From a checkpoint of a small mixture-of-experts model trained on Wikipedia: 240 GELU neurons an expert, 4677 steps.
Below are experts of layer 4 (counted from 0) of a mixture-of-experts language model. Rows are named router (the router's row for the expert), down (a neuron's output weights, with its number) and show model dimensions 0-63. Each number is 500 + 40 x the weight over its row's rms, rounded and kept within 0 to 999. Numbers have three digits each.
After each expert's rows: "raises" lists some tokens whose logits its average output raises strongly, later layers aside. This comes from a sample of Wikipedia text that the model never trained on.

# expert 15
router:478554536448452502474535511526536540457502478494491514478502465485487491492544409489468429463497496527485523559532534439531598524482522450518510454504556537505524549476545424500446533551479494
down0:524559530497469527479487434488494500513424483577475502481528507480469520469478492506587634492524470509517574506490518537493435509573560573445523459492511470511457518480447491491563448507550444
down1:536469458569479555472587505434459479480506531445542476481455534478469505531503602508513517530516567485464533492467524487505515575529458505537539454511508486502453521450448520517491518454480448
down2:513508528552534452479459445519532534497472586578397450496538535520531513582468499444540553515505488539471526475476514534442514556555524512470538492488488465482437464488465551544562480471511512
down3:502554431485523462504491453447448505479523470516475468476572544511562528499488487558560575504536519490440492489463466477509609414446469462543490459530453550467487532505369484487526501487532481
down4:491460510522543504423516440433494496488469456489473459445493509524592527508598485464460505486515482506485456517512506455541525522446528474486466479495550531540448433459459462510442575508523499
down5:469512454429472537509509528544458531464543513587502450546544504616388537482585490429474528561469532439474551515617505466462462449433471467552501439444472493515482476479478558502469466558617514
down6:433538497511546477557472583482514519492538545499530456498460551518540508502556467523410459421473413583541511477476601421498590551560535470529501493534470522518534424498419535549531495551496494
down7:593500450512481549445508496509412458439527448475516480508490511538525514400445568492520566492547493416500535492530528556518558497432453508438505498538489507491494573521527527488507507446517501
down8:434405448518550508470562566524404498464572555466482506506507520462483509497462468454466416546480536385480564403444482473532477460580561445528504474470521471478453599505505483547523528554500525
down9:485515456519553621530490495510462477495574397491539514499502488485529522592567481531469508486517585552567479479542504442492509432473473547426551502532435537470530483483473511532523566490448511
down10:491488517549483534437591472468562491492477502543478455547463471516527592478415527494492516540482426497433516532509499528484489533533516531500536519471532494531466550521432531542557498454470415
down11:513468548541488568399530415464530470544518501546456488482463522511474467515497482481487428528541486493423491507488475555582445514482553451507483488427451488442538506513450527436514467461500551
down12:552438482528493506571583450509477555454505474524450466533491530501536536471465550418431417464495530464476555528449546495562488501518552502547473500494495479523523534517433499471460487436441448
down13:509482465531519475522573447482484502483525508440421532482360543497531494508540429501482479540468573492500495479479477438568547448468507440511505535519541476498585524442428496492531494484395484
down14:475490502548452459487505488526522539527460521494448490519454508557443531594573510423429476536524470469520522507402529562494420503438470482503570534439463509501497513547407536518495504470523478
down15:587488502476486553505464518524487512516574454619477501484511542553513512543559543485495492486509471520484446544561527478550431460523462525489467486530548565487504503564460485521526617520575480
down16:505517483542428548474524518500509449486490413545512458511496475565563494550451486448460529527480377538542438517505463493523502459442475449552494463518503560518523571498403518518519492510532487
down17:503518577547513505483503534609496503523515511514423465601419464525464518563593533434452523514519530459542466543461520463528429444503458463493535522505414468509436470551522510513508469500513480
down18:498502532565515491385490486490523466508488570584525506526559496573478552581452483507511583426529486474502494512429509570447489482498498551505586436499468477493465545470465542491513510445489444
down19:506517504569534511510463529442515545489495408526491454501550473577470538444482437535530506532489463475454481485441467511530488475475479448529519444583495543500549485529391468531444490419524515
down20:535492546512513531465533513549509490537489554506551518491500537492496513578484485460524548483515461470556481520493536507574514605553509502490544519522503514551451471511423556552550483544493448
down21:535478544441565524506439513565427450568575510555478510457505547479516483502561522524594503470524496493458392553538536484521453514523420494485503482565490506538469461448474436505544505535655477
down22:572538454511536542499460584449439528580520559603501437523512531506482516523538492513485471489501521557524440435576502523469490424438417477512522530521522503501515458469554430415534505561511446
down23:524522563517444499521514475500521524516496548529545477465500452464444550574506486507487582451543515526505562499436470438582525439517578513466580457434495489501465575510441548488518487500596488
down24:420466466486527493471463524544480430455629467450532543451507508495579504466499492527453475507511430486529475429535496586456547522496477550542539521503457548421476503490490493517540500488517449
down25:547456550537502580477560519476567465507549498501458461481416488456509483535452469518544530439491509499497496552440504513505559458493549424452485526457486514494513424495508517492557473486517476
down26:590461502577454464443537457512457486503452521504539552446504518542497487464440523520507501548512525472494495526508498507560517538507483475530469498481504484543507523500545417517467469449439527
raises: "whose", "raz", " respectively"

# expert 25
router:495494483572496466593404549501515492458561542482474522582444497546520499535549522538454469513504471493545513507471466412544511500482428480544535556483555508506549495475423489500513512488515507
down0:485498518468457500474550502479506452557541489483485481466544467441504496497465501526519425533486519539490488540500552483507477577495537491560542494486515520552544492501525514503439456491497559
down1:447520521471479503486488560491471496453515460478508535404509487424511501513498443530529534435511502559486492499528483478451551482579466511487450534566492474502492496490488498517514500502470541
down2:520553540462511470566470515467510493490522522513501442521474535468513500576459597524452502491419482465485472593499486516500517418499501498550483473537580550503493505516529462502437523522575439
down3:357533540526545433513478473580507493399499419489465470528518533479481497480519411477520465499516584516538579418486499480487474426505486495528504525469481496488517469551475576566576504439514510
down4:557456411579518577576388459428483475481560539474501601471500479496515496508554569458454481504477530547490444457491517548533484508526579503487519488510496482458536495511510442478497488481476540
down5:533457521481488539478488456467425506502511569483537459515503505375532500505566502504493523496449487462504510501521467539532464568560528513520479569499501462511463498502613452540524489503474452
down6:520484497466469578487419499406537424480511536475443552498505475507564497572520497465439494490478549511535503504479463510517531556462576410496529522535528505507468554506482476535420465433488512
down7:510514500516530546528506532509436469518506415519595502470493511403486420478408636512504559469496479466562440442496515532429487526515482495526436481491521474486453472524564535501555507486487535
down8:467503507455510466461583475495477511514516534533479492477510453417514471517462522519526436515474499533468502552488540478513470556491502478547545523459553470552540519517555550533493440505518525
down9:482469410518531466585453509468492494495469470547545525588426409535493464513448493451448540490442499533546464547514523529526494517496555505536514489496540480499509396511594469508465461492486503
down10:485506542462486505453564469489549431523497455481485503486539462447508479516483460522530432549481503519488507556504565511479482526499533493548519533457501504568543517501545557512450449503492545
down11:491430489588474558561516542456456507552511515557494492540434463451488481509533550532482482516442481516486476490496486485508549545511548478497486466442521524603515491481524436526479503575520459
down12:530521524494531465505476469497377514485530528472525491538497556495419515442619512462510462361519536483503459488525361466488452539519520539500480510542532512518449446459559471499425444518523543
down13:526503568579496517499448544489487488484524581537523490513549528528417526560567517514413497481502550557495515477510495500543458492482503468534464484472504472494449495461562537456428419566560481
down14:541501455504452522464628499606517449454452517493510502491495496446491464474412496526502501508471459542523509523495476475507468543448511459520463533498547513580509561538512549530429472461453564
down15:491461556482448500454486509578520518426505438488441496478515517545512471452528475532493492535525515504542562501500559458472472449534495485497527541476474524485551581509491595479572546493501515
down16:469535436487628518525556445519439535573554524501486533484504541531463531527432501483509556455507512543530507457616559446554519536507546468545504543528522527504514493512456478526519442502465535
down17:491468511470623567544485517460543468447458478467542531516457431445493437463515537516476500518456565489488412499566503467468511482519507513470498565516466513466477514514490511494473494496424511
down18:495508496429484584536470512425600454479498473486588580473518486552529522483503483468498479508461534516553503595504570490506610578455408465492488508470454543466554559524447570499497508429476571
down19:514475529499544488539474592496508486482453401461517463537479549604618481436495495501465483512459494487521508473570479460423534538494557550508451515500508501544437450500499487445450495490523505
down20:510466597526449468508530470532544525442442398486531515491546489498551495456495404596471502522557455470548591487440546505471485463503502497521508531500450542518524576553466546463518526456548556
down21:569441493510532436477490535419457399502507478478515501494455470506580534512520488493433503564483514572491480504466524475447497512548460446570471488475480527545483483521563507509490475472538548
down22:479449502503466503577423443462434522566624493491576505448441521486538503499506599585458422513543462438482458639527460472504489476511390457483474475495509515416426520485618525474501523597534511
down23:529497398512473514503447444442462481492507557564480614462488522440477509443556530452467471407465532496459442503492496535515493507495507487473510505497485445492490516517545489436500536474497505
down24:504474480483467502443565514490484454535513533519500503488540431445499487512524534505499423522481512548482509542491524495568444579476527452565515496477554457555542495505527540531438400511476553
down25:470516528478487448450542461471470482498559512528519507449540470464520459503457523538534464524457528517498528556482524475489461553498469466546504523495553507546513505536560568533488475528518525
down26:509533477485420583490506499433464482486479506510545535498507431471521513522530539509525526388476479519533525560447509527520526609545545555519481502476495493487511502527590545463455541474532495
raises: "-", "|", "\""

# expert 17
router:522528558502562558559424590554498511431529578500536533497518482509527517556491447516516543445534481558458476499543547488538535455435508563461489535457498479465550513526502475515503487435465520
down0:430523453466426404511499523599451527555513507444455510457506506477486508514566486490502488543539541501464489461555550507437416432530502548455540529532543494515475495536503524462418456519509465
down1:499524454499344463519526519508491491518463623497532487499535484501514544446510446546487560482538537464487521497422507508468502463498577508385555506546441486444531443502543598470557531504593439
down2:424473498483503440479522499509509501562591444482487457590528502452437523415495465504577540480467508534518495461491559557492477513561554510495451453450489568470485410477558424466525565565560516
down3:502548514502462466522515528514447593523521511494455541527540535552472470485539492439519510500516479524521579492492503524537512456489469513420443518525499503516464439526457558494489441507541552
down4:462538520529497460505518462502495456484432533480482430509563478549500456503557547457514563554539497513493522502460516508484411501534516547574413490565534416549488485478503429500427504529567490
down5:487512491497475510538547511515506533563424497480469489574489483468514526441498534439487514509522526529610464477394406577463508477531611437485467490541487474486467513513528543478525461492517547
down6:500520493445485437432476474539534512491554520539563482469524502472500490556483434457498559553487539452491499524508486463470482524503509549533547473435507470558463516490497516502527430556528547
down7:522555512492497472513474501533544503535508525549503559487523585495495517448485499501493494484540589470529487473502507561511496501464395561487515457474422449488482479491505563533460451574559456
down8:428520488471434443522496514536490516467599592499421533476476532500481481442499503470548427492496480480522498456541527563507490423513497460502519538543462476507494533579511499529506488475507499
down9:502490458520556513439498568505535534499480549476464443570503546529471559534502498491475493550456526551500493499523546530603494472475493543503469472481527494561491484584561501546426488443530501
down10:446508477433526469500485492523481490499492489538468512497517546486513459488520547491522417580491505479492490492536486479453414513523520512487490463594528507544501414503509498440515518494522465
down11:531450497496559515469562500477520512508441580546544472473500530494510442514474508486501425576484497453546520595477543480487437531484527472555510487548525436577490540491453569494490507512528516
down12:514512477433393449526545550545500576490527504467535502512489507525490488470517496478499495512527515493518477464554481512454572410448503516414480475518489531427470511501521489522506502503547495
down13:471552510536355499536522512544489468514474543450544492458534474496489536451394524481543526471465486511503536475505502562520595483489500425484544525539515492540533478545457512442525482523490527
down14:447503504471476454470458502538521471492526529499482497443499455456504505544497523513508508503493506458488494504459512524500512496479482505560502498472500571493569508484513534512511459482500531
down15:504510481537406452603527516558533474474497466626510544501517506541457489472539485490426508494509467493503535497469428533443503492483568506547451470571474449470542500506508488484464514582533511
down16:462543533562544442527481554455523515532557541437495538484538508514588486465485452459492598490528551535509482505514452479530510504539519499471502475564502500502489437540576446518496524542541478
down17:422477524535564560539508548467539508534541479470451425499505512517463433501469530496517485574490504488428531545529515477524453466432529505545516528427491505462506531561478537507449497452509500
down18:410500466537444567540465557528463566479517507504499575491481464491518476502515518546491500450485529532588491449526541524558516533466518501489499505525485534499542451495421487564526513472514504
down19:499506530450532498578516535585520528470534528458461558508521529556445502460459530583477446463454497493487574455449528488483430553494521390499515480508455462532456492462471500558477522433586513
down20:510545492465465475508504488526523461433568542493508581496522486591482534534440502545595491511527475391582541485507526556424486448446579491581528539594483421476482426523638541503505506504506499
down21:537543446495508486596498533559443471502503558452514506541531541546505495495466426515520516484525500513504451501493488617518562488545527467494566545536497591483496557518536481544528514455485472
down22:562532500523440513512521535561482488539475442477555542460460423425525461472598482540543466450512482557469452496538546424516485478485518480467478497527558526578458474494495490463625553508503494
down23:644534630525530564583526462567500481408549482483492495492451513461510464477590514425388450492504516451540478502485556526481505466457517453547459509494501464485534622407497463477571471480590506
down24:515506469441545472454533511441501532517532354571540544545541497493504527488486428511459556489513512503464539492474456492458523466465443513506496471539485473490459506521448525510455512511506494
down25:541529575527419445522545480548497607479511553484504482512495509515508464496507497484344453451512497458520508490456498584461481493557487458488577523467519459479547513500402520455504495461528516
down26:481438517442547455447457516505474501531568519563526445577543499534443470526503510534462516580494581479430561449513519528605468510528473521474479561498513495577505566522518541487431554462473515
raises: "ization", "ological", "ally"

# expert 30
router:508543455441504459523475535540530483533518497495499518477551502470481471521463481498461563485496551507489442490555521489453505462474512529459485511541470511458483484417487465496449516502477531
down0:494519490485476514565505563499516501477465523529470484508541464483486499504515511532474466472515512479526574542509529459519524444538531469508522523504453448472498486499553527464474471458537573
down1:414465539507508505493474483453442466520476537496561542542463479514479448442487467409525518539572540490435470563556585553540524507523512527539517501550416460523496506540449508476488485509539495
down2:531487493462548487556537519558495529466474497438529431533485478522535487487454554469507543498572431471580509634494418502512510550546543511470502493427436432518520492564495402390483523479501491
down3:420583497480573439445553522494480507505537495602466532478538464511493484476549491490554435522517454478498428555457501604429448480535545490472453488492535488483545447544517484516550466495527462
down4:490461490433588460525501423514494484500524575491557512511437547487520525492531488487439461516477457441545542565490505507521464557527498452517502498534497517527553390476458423552481547484461498
down5:514512498465494558544545558519528512578529526458506511547419589496505500535445486453497609494472560504555506505497469575475451542488501489534508428461504544465497487500450493564494484505478504
down6:445513492503535504504480486499555472556524528553556494500533468454442493492490526320515511427519499400445523537509580499485530446511423542455472480469513508549528491479409513494474515525517523
down7:501492515522514570488530512554497505534534522451482477547455460452510479489558391573449523596542486488470447534410489523526573440483531513481575453523478439534526507473534483500463460449491529
down8:560509582441492491504531564559554550504423512513483477497509540510509495527516498507558491461513471551489515520558485518469537491538472528468456481525506468560458514540583481440490555477443549
down9:564524577512505495444403427532529498452487449484525473491422454508522522550497441480487477434508439499499476516515512494434552472573541431509445409522503486439404447577496514376524463501447484
down10:530472543383435501498537515594459601500597528479420505494483462472514510571514467480514496591529523515537507482490505565571554520531445514569490537488509488519535435549450510500514527538561450
down11:471535528485479535440513435523492471480512483547512495485456516555429484523554486561464511501448502535482490460478471461539528506461517489476485465540524603519512515473399496489518481432493513
down12:490500488474570489452418484534475543577562454462454507495527440494473484568544424482473504529493472506468467491403509481530497494476562480471479416454538481472449496477527449442506529538508516
down13:490453469417485474507534515463515494474476491470474458471545459393499503427515431524470526510557518429506499427447493486463526525432499438514496505529543535530484475420470465439517501532588519
down14:441452473481479450419521528525517490478459473527490510479526507476489548539515504502482477552521538478483454488473442519441514483557522523455551510545493442556384493499480436585559493430575510
down15:448489498486533528542507393612485484533504517521543536493462517510465507460476470528518491483511486550532498497447476472445460507433526480533517489515498547462498488450501448531496482485517545
down16:504485460451523466541510523488504485501499565547504467478446453546404486494547480428466578486454431511516485499527496501443477499500493561524510552546457517419486471514490469421499492521571474
down17:561509548462505422573471533579555506527425501527568449501467540482499491473472507459511501414503491560543449530527498468462599449544474476468522494437458416536463556494518477458548505474448475
down18:543458471522481559487427467479496454528532484484518473421468452424496525542562478458514480485554466452425449487506513503496537489523381497515548537466493550531561546481532513451530496466514462
down19:466508482506484454435454467454571513476516534480530539565481499580557556522504458466470533481502532588499544433530561521505477491561583530511490509501473452539421463427465477453540528498551470
down20:522458470536528540425444493447412474514531564485445531478433422494561562538520503566460468519471485537529470485560502499498501438471495538541500543524513524539525451514514506475524514459408523
down21:408461475453464492546486488528515534480534479473441573493482493498492456429504510514538580547544537481500483450525525493509504502477497500502525542396498580511473438495496456457492521483532509
down22:491565508499458497506560503543585463530475485529532437503480492445538527463475525508565530397486469501590479481527560460503538553503510482475522472459429541517497476462483533433526520458494564
down23:544519387504497549560531544508482447476403449504463547477542493483471524494460510486486499360471482529512533565499566460538541520570530526541485514509511519571514429480468542467501567537541520
down24:547492530417506420568519497530464500458543493451488504504557466487441524457501475489499515504606498438545498552483542521524470526539517532568522511475495510475487519544530582516500481491481524
down25:518506512449472507531535499560527455487558492495502504496497432491415517405416451472516483508543519458479522515512523493408500553459540570489485414486486492477427499553481505483447498461535499
down26:525429574457469518556511514576515569366514467418462488589474519529497513469517468467539566613567482470453490552588520540503485517495507553527503524451554527570457468523490531543505529487523462
raises: "Following", "ization", "lift", "ical"

# expert 13
router:548493520463540580502505488489477526542529469455467520554469496470486488477497470520612553530504588482564483507493539589503476444434517467574470465498449602524571501479474523561471561469594453
down0:507457511473502590544508439498471483491520556397497428540521518495572564511474472563529536525508469445550529550539378496479522526515498560422459478583481476492485483534507453480478523453438561
down1:564450477456504450538570492537471531493465508518445466506523505506552471533507553480540442459572579447439540525436494483599486433541501452423525493510525552433473491542551587446465503502441481
down2:427536478454475404568562494566481534509505481482449529451488504443479500459473514464556518469537506440443518444481485486484519439581533472491505544523512531460465433524452482457463491497464498
down3:569539482488565412602431483489561519425398540478517454429447567460521514498535528478439421519460568496527452443456476504377544486512491469536526503493499505485542471550442463485513420513509500
down4:519517523524504587516523549509454563479513482484559480419481505526485515518471512565450493468507509439600517559488522481529576537492491487467419517443521526544455544541512445521458473394456474
down5:447483504497443467545502487577494517502447488542489472506497563492488444477502504439425453450476547537524440486484476483536505484612505487429459565466508549500420543549467476513468491529547501
down6:516452541514577582544541465546504547522489516511544524518518467526473528499505575459525480463515532489502486501492507472491524527474470573480515457517525539430410513564476491548492537538604523
down7:564489458528463474523515467469522532453468492491524514565441484581491522511498516498507495457420504501482486429488468541467474457426490518443475534504520487457459472517464539528462545501539441
down8:500494494495589504514521531535558488510463546562518521465500480567480459581480460487424424474507503493454542492429486520525510577455510485506490458410507442553516562499560497522468437542536498
down9:532492479554422518553525468450525486544466524433507520584466518466527492519544500546472571495519461537468475493549466523476529494455501465451476546508491469458516488489484518527481583499512521
down10:429442541582569476495488508480523484472509483473502510475580496521502456482524522520452487547477519530517511440508513486490465533457537560597500499479495526549451517497498484511464569429496516
down11:489514530509518580491451556603500550529519474511439521476474549431448550492543475484471491585549582527440463480460509620507438481505590523530498501483515465446471462548414562502506495524643520
down12:518525552530555503497559471490480503474575472440584517484558472524530439443487443463444428464481498586453476536507522504509421583535467522544475480462449503569510486495515498545463500479617488
down13:538430496502468447510608567597515517574547506549507513454497454472522537560588471531528443504480514572449476549550462478549499487430437475460513496499437472522447453535462482559495512573533508
down14:446554503536539503512499536496465513451449512508491541360520453446520471526495524545435493436462555529560476507564517475514450504510612474514517459461492580455461521497478434512460500579494602
down15:548521511470512483530533521471486513523504523491513477500473490500546525529468522504402468470542542487444405478434446516421506480489476473487494472496506485534467495518451472481432519551460511
down16:462524427459605479617506534522438588501460480493456490416437474473541483469508518534598518464489499486483509467475483495517490440575476449525520512507547489497443440482447485423481490486524503
down17:547562485469493507437470562517497477512554460403472479467569508563453523436499493478447516460493528528500532466427565503480548525457617488509494491461424483519518469488443501558506496438540481
down18:491504521507480505503529494520512553515516529517507494481520501483562546518521517446446474439487531486493406512522451513552503409544516486424486561482480540526500496537444502498425454590517477
down19:557433507477487526559532471493491555620490500477499497481459375499520543583543487493493539501443542488492493525468490519477496474464418441411515481469492450485510514491504534576536451497560477
down20:457502504417494449572474478475485534439579489468499536563495444505495547452464506515521512552473521528499586523546457406512478468482550493469511501398508540497531483488474429460562537474534546
down21:517485496406514439521450444502513482523472471525538566534497567475610416501509438489511489516470576517541518437417475479499479480552542518452450531432533472501515518457530453412492511506575432
down22:536449526560475535521487494509529469539547491497445499537564473516488419521460446481485494458512550444518503457649612539535510465466579514567473545542480569528471495511457539558463520557478556
down23:498472494574533516507370491505515476460487516485533466527484518493510516571476555522453518484484474480475465504472476530479454502557465491513512500508482566506410542556468510444472472454490482
down24:453521490499518447540553544547506530473461528534491462480489458510482533503464505507528428511551510416459508510445451482459470485519531497461504486512461520440471533542513529522461498492518518
down25:515498442514555538506476515504549510518514605452489450452440540515484537518513404546467483488436502544494435449511443483498597488477479444458470560491460441541464471471457512551496494551422519
down26:554468475474505550473482494453444504498464491539593517520545487485493568502509444581468489509536438451488570493553568497595524509456491479400489425478493476504430502426501506492538467436490492
raises: "east", "aire", "rate"

# expert 43
router:473542435535521430493430544530469497554496529451550486511452534484548456504494496542550476542507489496476472565542564415472477503545485422535521501504492545564436513578423508517462485504563595
down0:528506473467498546517503511483421432519486524520526462570492536496545508430593517467491522478514552535482508445541527463515517505463534488530450463534520508512554452510508469492498392550525575
down1:475567501501504473514480474537431483464513578527447508518429495395491497491516512504553516482549528476506481482497451543475439542446526466406492517545503539501479558486444463451547475550504508
down2:465453456548471590479510570491476591571609529541526473535533539508467481490431524498439500584512522487460521536439502496501473529472535501551435531536564440448544533428513564516523539489471512
down3:523446593570527559575483472504472493455426485484425588549473515462467550565519566448488518518511484589556547479448427535519495473477408428551460481509518475512549578464502525480459456481476524
down4:493429504505468554554516488455458552560496573554501517490516481571467536475563550516594480475462487432482456583519510478487534527434456559483564491455463485503533440490566416483480541574503534
down5:535512483537502475526528489508476523414445554552497564532501439464532492494470495446510550434525544553462498509478480554535485450606488508496497431479482503452503468499519497423437475479476516
down6:512475556437522520539503635535490478551498480558533523504521521565467441558573493456552488581473511418510475530506537538548437520484487556475538444409435432474462545543528487501481510472497475
down7:515501510462488562548513494609482514443431487492479466474576565486518482407479514494484562469553485513498539535486472475436467430598446538459447516500489512465514509502460531495516544479514425
down8:556501472501506500518583484504437481476350506463467504448421495491552475512532456484556506554537493484495537538511510461571442505490540544484465502530525428501448494504539483566456480523497569
down9:523563508490465513487514494532390556429468440561506434395408474467499457557555493539503485507460526512486489491462483546492407436495505505522500453491469484483539432454463491510526542525457452
down10:449441544476606428457465534494487527525478545514523542548472474563517489464545537453490549521483469546463467462515526531486494520572485473495595455515475540499500519498519539495466473465506476
down11:500498522464489477529484502568506520464451499432461584429508447486446530534570429466537442528506505404496424537486520566497496399503499518587478458471486454457541532468555514464480499623456501
down12:535552542443478526538540533412566509510516461430488488488607465548466548485476482467545505461470475435619540515492524502408479500498542533527505516477454507537460529463451563523489481471511546
down13:508533559500609572479542466602497483492546504509462510539431496483462489513528496567414542495553498538435455510547579505470505498448378479543505537533469521474506518503476523589450545527460503
down14:465547452456558493463511446541468469480500493489474464557499485469510491566545478517500526565534452493543516459515547545533484460494533546559473464497524479491517479472549462517463461548494596
down15:510466540506513513512525539482479480545506479490463543486523483537486386547501511471555538542440497476461542575500519516516426526512480534536480491540513452516492452438513547474503441540469474
down16:458469527517439491545536564499472581458567507444540493476542500457443498521436454430498588544505535420421577480506560515510485496503499522530526506516506449476489554501502519520493445481482568
down17:457495414488475569515579533448482471526479423538577453377574489463536501439429546531476539530541543429561520546464591495509493575494532484510453477570457539522521462459465534501475504486489500
down18:492551590498541518445564462531458497469563446486541527444470503575461517524553541476463540574479491465482520473576477430481426466438503561490560445437534489496534496504478522503461531527542496
down19:445468485453449504478495547442488458524591466487545543534510465552520516473460483511470472508454555495456522483522568507489509562465494554502556504507551471546523531482495496529611457483523477
down20:455550478464462561506497497478486497576516491531471526549461497552459490532450529493516535441524541521497561548458504567516499492486532463515429512536501451506524481488518507503500533446474475
down21:448502433501531416499485515498451501475538511497469493481451450556471511499443510520533474522497507452484503574470492468586524546413466502478438438469527539478466502515527486506477408532500520
down22:507494540550519545521489517502483526455465474498434508481457439555402480526565514432521568529554526513485520485467452556520491463499456490473449470506587479470537419483543445431512483521465492
down23:529470498544502630526507525488456491399508551458445583480464509527478474519538589483564595431467496566530531502492456460549513547484485502479481520532568472481545466413479463427545548492458475
down24:469518544449428518556467512495502605523491483540560522470509553508497512543544537498580533500582571421507545535511508511488566493392514519501457458474535578517465502534510470466436444519471502
down25:528434525544492543528506522465458500518579521475536522479527461527500509540442540480527526521493606511464498522516520500450465536510421501560510496502498522442488520468527464443525514424512497
down26:532570518434538545458557469512430414502501520503446530463457478561480490456570427485507563469522474524509426536477427477521549517457474485515541508520547492527513554528483500515501471505499504
raises: "–19", "–18", "-20", "–17", " enough"

# expert 2
router:495491516554495446391559526518494533481494479438479510462487520534595505480457500533494512538513496559557527561488483416474555505548504421490472544572500433484581485571518496499452437491489481
down0:451459379490539479508473531525507562503531480530531520429538444465441511474508456585518488493510508515522548402491477470470440439516495482538552521531459494481510525419538509519567506459484457
down1:454506512449527513505428591451553490509528551463525517545458458442532503414429454419436457576505531505554509465429499454488498531526531457483481530422472485544475476537496486531551505482570520
down2:506465560447459385495505452473621506504507450571434473529587486534526482526526497552559535528482501483461467561448544564482513476492519493468502431544520487515430453461555477525456485532564518
down3:435440494508538445428487471530470474502407488553506493531542560555484454496489591555461508587484500511483570455536546486530447418451476481531512422508479529480552608409507516490499491475556485
down4:515451500548521548485518538520514487492593498548437461484412527556538487548560539522454512512437616455507414514559493482478569534486502506440528575570463503480557440505565479483506527475427511
down5:465484433570548437466488475489461448491545488476518516431465506463508594592553552560491441471545482427470500503462489479509462484481526504494498501493437434506489543490508470496473524482417484
down6:450528546470484493492526542508466450537512542444484550513537520452440497561512488468517443522487488454479549471511551505531495446488527485437524458531462445506533491500502513477428451496543419
down7:532554563480471414520523473534469491506531544512571426522574569491514491429544539488468519550456549479517521452549468528475486486590532539504471483541459454551472447459552545488480502518536518
down8:452494409531489548510526495512506496474496466476408566471526525471410462528532500478482410511469529484439486418536440474451569437471485483442546488447499512473497466500528501532488544482589498
down9:509533532536554462475498521521488466422537425563511472531528511471457476469582516451525533381463459485551551482464527482482491485535528492544526502470445520525480479496504554487497507596469458
down10:505483450575452472520489509526495494493555515474523465491463521465497580491469568487454578459508628447509473521513484526554570508496503490510448556545470533485493548471570501477522478466505410
down11:506438379509522536498512547528552519519551397482431546422492502442447505511556481484478452498442535521502505578531496544507497483492456505485486511461519429384545410472518480589483463446546503
down12:497437523550533477411505557505504502514537554489451556531513469536528463470496531485459508429507494515496581488528490466496521453486479567465477508467533429452533505479509469470513459507500518
down13:494496493547503544453436480545453510510523476500386491439613496507518482560405408526599607489503468577513517505552546517548540542451488481459511511566433534489583491491488508489528529558524459
down14:484446518492546493568473554526479462483522446554440469508515543482474499528490489483553484444472462534560523467542506563507494490427541431449533486463489522542462420522507530495522496534508510
down15:548541492461494439454493482584486404546490506575492544475490478451437497478551464520440501480525473599513509439434466494495554523530522435434490518531503513584496521496446476468480541519468522
down16:471468502422520510499591547570497555540580498535482485517480545487434499473520538568506436555451529465478539500552538456503499437492464485451573461492551522512522491556534523482531513548501481
down17:441473449527497546503475469595522405481508511467489467538468556605545516499522549430519575519437480468499504557497533458506501493543579441489595497444484454533519493507479591463518482442486487
down18:412552431477547388482490484522418527535533535514460492457398461472544444471458513448511448496559491453523494476546569448451472492528531488516493498577503607519487476508526508510498514472540542
down19:488450472530502460493518515474510555572492541532482515494492514492508537566522494446569501464595534576538480512513521496472572509533548427495564565505448503481440445508567512482489579533480524
down20:511514454441528414529474496498549510561481480495525513527490561447463504474419484421527476483645557434482546434525564515506412468545474527504535511512504562572515519490514578557461463481529541
down21:498551520476495447519524572483479490460553431494506501474495479470489534417494465418478461422470536406421535486536555442451463517523533538581452478496461451539495378540441558542485492489514570
down22:500465498479508502520495449538533512501517526507510572496407566460523464488465519470564534456539522420514504461482468476459551547469553413549483500505459534511456499483457487469567474511477465
down23:460503507427446455520525554521524493521529573521483567470565425518504530503537508490520469458502533469515529552452525482532451476475502485480490476516442561462539455459508528418437540576481498
down24:491528452490503496547474544549476544532490463519479558515523476549474481455540532534502627540524447573536497518533535508561488505536488474502475495518490459434488465476438513481517556511511523
down25:553467411505427477544433502463541582539510423449498448548629501406479464504453481405584521533511520530496558546521478474479574502518442504513526499485502525490493540502518516518528525504519490
down26:505543427543527474454501545439468506500467473510504475461465547550577506505521475490481572549527515474500486530567550506418486494436442652544503457559491563543475541505492455523482460481524524
raises: "moor", "ambigu", "loan"